python train.py --experts_per_token=1 --moe_layers=[1, 2, 3, 4, 5, 6, 7, 8, 9, 10, 11, 12, 13] --router_score="softmax" --normalize_top_k=false --router_z_loss=0.001 --init_std_router=0.0155 --norm="layernorm" --optimizer="soap_variant" --lr=0.00264 --batch_tokens=65536 --train_tokens=391500000 --dataset="wikipedia_en"
Below are experts of layer 3 (counted from 0) of a mixture-of-experts language model. Rows are named router (the router's row for the expert) and show model dimensions 120-159. Each number is 200 + 20 x the weight over its row's rms, rounded and kept within 0 to 999.
After each expert's rows: a language model's description of what the expert responds to. This comes from a sample of Wikipedia text that the model never trained on.

# expert 30
router,211,196,182,194,210,191,172,224,209,186,182,187,194,217,181,228,218,226,177,221,226,174,208,197,196,221,178,215,221,231,222,192,184,215,213,186,169,186,214,170
Line breaks before headings, subject pronouns She and He, and surnames in lists or sentences, e.g. Nixon, Coleman.

# expert 16
router,204,201,174,189,216,206,168,222,212,183,176,198,184,218,185,234,200,220,182,209,232,178,206,192,195,221,178,218,224,234,222,185,180,204,188,182,165,201,211,166
Slashes between alternatives, and, or, table pipes ending header rows, and words like Mr, Mrs, non, e.g. ESPN/ABC.

# expert 5
router,207,206,176,186,201,185,169,224,219,177,181,192,195,218,184,222,216,223,179,208,239,170,211,203,189,216,166,218,217,228,218,188,180,205,205,189,165,189,217,169
Pipe separators in election and sports results tables, plus "of" after nouns like estate, grave, charter, and role nouns like candidate, agent.

# expert 31
router,195,192,177,199,198,208,184,230,199,201,184,188,205,216,152,226,207,234,187,217,232,187,213,181,179,198,195,240,220,242,226,212,187,173,203,182,185,202,210,172
Verbs and prepositions of inclusion, location or extent after a subject or comma, such as including, located, along, encompasses, among.

# expert 19
router,189,203,195,198,216,204,186,222,203,201,188,199,212,211,185,216,201,222,178,224,235,182,211,191,195,194,184,221,213,233,215,202,175,184,208,177,172,189,212,180
Possessive or contracted s after apostrophes, has/have/been, verb endings like -ed, the, and line breaks in infobox entries.

# expert 4
router,221,197,178,193,201,196,167,221,204,194,192,196,189,213,184,225,206,222,182,209,231,172,207,191,204,213,163,210,217,230,213,187,186,213,204,188,167,182,216,168
Small numbers and years in table cells and lists, line breaks after sentences, plus about or over introducing topics, e.g. regrets about.

# expert 24
router,192,188,185,192,205,199,169,221,211,190,183,195,181,229,187,233,205,219,173,202,236,177,203,192,193,229,167,214,220,227,229,192,185,214,217,186,170,190,218,170
Commas after ages and numbers in obituary lists and range hyphens, plus nouns like school, students, university, city, bus.

# expert 22
router,204,197,181,203,200,205,177,223,213,184,182,189,185,221,193,232,211,219,171,209,237,180,211,203,191,219,171,214,215,225,224,191,187,208,200,186,169,187,207,172
Inner pieces of foreign place and personal names, and kin or place nouns after his, e.g. Dov-ref-jell, brother, Cemetery.

# expert 0
router,223,211,177,208,179,208,151,198,192,201,191,189,211,189,206,198,203,211,167,183,233,198,229,196,201,207,189,238,206,224,232,177,195,227,204,163,169,185,227,177
Raw UTF-8 bytes of Chinese, Japanese, Thai and accented characters, often inside parentheses or tables, e.g. 劉, ビ, Á.

# expert 18
router,197,202,171,205,204,193,174,224,204,188,182,197,191,210,180,235,197,222,165,216,234,172,209,191,193,216,164,214,220,231,225,187,185,213,215,187,163,185,213,171
Suffixes and word-internal pieces such as s, ar, tal, em, plus route words such as bound, directional, way.

# expert 25
router,206,193,179,200,202,212,178,217,204,190,182,195,198,207,178,229,201,218,189,216,234,182,207,186,198,211,156,211,220,234,222,191,171,210,211,184,168,193,214,167
Prepositions, mainly for and of, linking a noun to its object, e.g. Cabinet Secretary for Health, home of the Maya.

# expert 11
router,207,182,194,207,186,201,188,222,191,182,178,224,205,206,197,201,188,222,215,213,224,185,214,214,172,224,195,200,213,202,209,187,192,207,206,182,156,164,202,205
Wikipedia heading markers == and === that close or open section titles, and heading words like See also, History, career, Notes.

# expert 8
router,201,212,148,184,200,185,160,219,191,208,189,199,202,196,207,232,192,221,187,202,252,199,217,207,182,188,187,212,227,232,194,180,207,173,196,173,173,177,206,179
Colons after field labels in infobox-style lists, such as Born:, Location:, Status:, ICAO:, Genus:, plus the labels themselves and slash separators.

# expert 26
router,200,198,183,191,211,195,169,223,205,191,180,181,192,218,189,227,192,221,174,213,231,175,209,207,194,225,175,219,213,232,220,192,181,204,206,190,163,186,218,163
Determiners and pronouns (the, his, her, him) and person or role nouns like king, governor, lover, wife in narrative and biography.

# expert 7
router,183,210,178,182,210,201,163,198,199,175,194,187,193,214,183,238,212,219,194,183,215,197,221,220,199,217,187,219,215,226,204,202,191,191,203,165,163,178,189,187
Line-initial dashes in infobox lists, equals signs of section headings, and table pipes, e.g. - Family:, = Global Integrity.

# expert 15
router,201,190,183,187,221,206,173,221,209,180,184,199,190,214,191,235,209,225,175,201,236,174,204,191,192,220,175,216,219,234,222,188,191,199,208,187,167,185,221,175
Table pipe separators and numeric cell values in sports and election tables, plus some adjectives such as parliamentary, public, either.

# expert 14
router,182,226,167,192,205,174,162,222,201,180,202,210,204,204,178,231,226,225,186,212,213,227,226,205,184,216,201,212,203,221,207,208,188,210,228,190,161,188,202,181
Prepositions, overwhelmingly "to", after verbs, adjectives and nouns, as in failed to, appears to, contribution to, from, into, through.

# expert 20
router,198,197,175,193,199,191,178,223,200,190,185,192,191,222,186,233,204,223,177,211,232,180,210,190,195,210,168,218,210,234,215,189,183,207,206,191,174,188,218,175
Nouns and words in biomedical or anatomical text (proteins, skin, tail, spondylitis), month names in date tables, and possessives before body parts.

# expert 13
router,207,203,177,185,214,199,167,216,212,190,182,181,192,233,182,236,197,221,177,211,229,183,205,187,198,222,179,222,220,232,224,193,191,212,210,183,166,182,217,176
Capitalized or period adjectives and numbers before nouns, such as Classical, Mid, ancient, 18(th), and first names in sports tables.

# expert 12
router,206,194,178,197,209,195,170,219,209,177,184,192,191,223,184,230,202,221,175,211,233,173,201,200,198,216,173,218,216,229,223,190,181,211,211,190,170,180,221,168
Verbs and comparatives after was or and, such as advanced, more, same, presented, and also table column bars.

# expert 9
router,204,201,174,186,209,193,171,222,223,192,181,172,205,217,184,223,193,221,181,203,238,176,217,199,192,233,173,214,220,229,223,194,192,218,211,188,162,187,220,178
Middle or final word pieces of foreign or unusual proper names and places, e.g. Suba-ru, Petropav-lov-sk, Midhop-e.

# expert 21
router,210,206,174,203,206,202,170,220,209,182,186,192,193,213,194,222,207,221,168,211,243,172,202,201,197,220,166,209,220,234,228,186,183,206,203,188,169,190,227,167
Tokens finishing compound names or terms, such as ing, s, Management, Family, and numbers following month names or Game.

# expert 3
router,190,213,209,206,177,202,187,236,206,190,172,207,210,221,178,197,214,215,185,228,253,189,212,180,190,210,174,212,216,226,213,185,187,182,205,177,141,180,225,178
Periods closing sentences, plus closing quote-period and parenthesis-period combinations and numbered-list items, e.g. "cm.", "2.", ").".

# expert 27
router,213,200,196,193,200,205,169,222,215,175,177,180,183,215,186,219,216,223,187,202,233,177,212,201,185,206,182,209,221,219,218,194,164,202,199,179,166,186,210,167
Commas and tokens after introductory phrases, such as year-commas in "In April 2021," and words like Although, on, the.

# expert 23
router,201,205,171,195,199,190,169,220,204,180,182,202,193,226,198,234,211,222,173,196,231,181,221,196,189,218,168,208,221,231,215,196,182,194,200,189,164,179,230,196
Middle and final pieces of foreign personal and place names, such as -berg, -enko, -stein, -mann, -sen, in sports results and lists.

# expert 6
router,204,195,176,193,210,203,168,215,218,185,187,191,196,213,186,228,200,219,179,208,236,176,210,208,194,231,182,221,215,233,218,196,191,207,209,190,163,194,221,169
Articles and sentence starters such as the, a, The, In, However, usually right after a preposition or a sentence break.

# expert 2
router,181,196,173,189,181,179,166,238,225,203,175,173,207,212,192,215,200,203,204,200,230,190,191,201,205,229,219,208,207,231,207,181,190,199,206,179,175,200,195,190
Opening pieces of multi-token words, mostly Latinate prefixes and first syllables such as con, pro, dis, ex, inter, micro, mistreat.

# expert 10
router,211,190,179,198,209,204,173,220,205,192,185,186,201,219,185,229,207,222,165,221,236,180,203,196,195,225,181,219,214,240,217,198,185,195,207,184,167,186,220,175
Commas, articles, auxiliaries and conjunctions in running prose, especially be after to, as in first company to be convicted.

# expert 17
router,208,196,177,199,206,200,173,222,215,194,180,186,191,210,195,228,207,223,176,206,235,183,207,200,188,216,166,222,220,236,222,192,187,206,211,187,171,183,216,169
Commas inside numbers like 1,355, plus abstract policy and economic nouns such as social, tax, growth, development, training, restrictions.

# expert 28
router,219,198,164,178,183,225,198,213,195,187,186,197,183,205,182,191,200,218,185,198,226,194,215,177,190,211,198,248,208,232,190,194,182,222,198,167,172,163,223,186
Country, state and nationality words, above all United in United States or Kingdom, plus Canada, France, Norway, Iraqi.

# expert 1
router,206,197,176,208,213,195,169,215,205,179,190,200,185,221,193,225,211,224,171,205,236,186,213,200,198,225,172,208,219,231,206,188,182,215,207,195,169,181,209,177
First pieces of given names and surnames, often after another first name, such as La(Montagne), Man(angoi), Mah(ler), Jo, Bo.

# expert 29
router,205,202,175,196,214,198,177,221,208,189,175,201,195,213,189,224,203,224,182,218,233,172,204,194,191,218,171,216,219,231,215,198,190,209,207,186,168,187,220,177
Final pieces of names and words (Faramir, Khawaja) and closing punctuation like ), ;, line breaks, and pipes in lists and tables.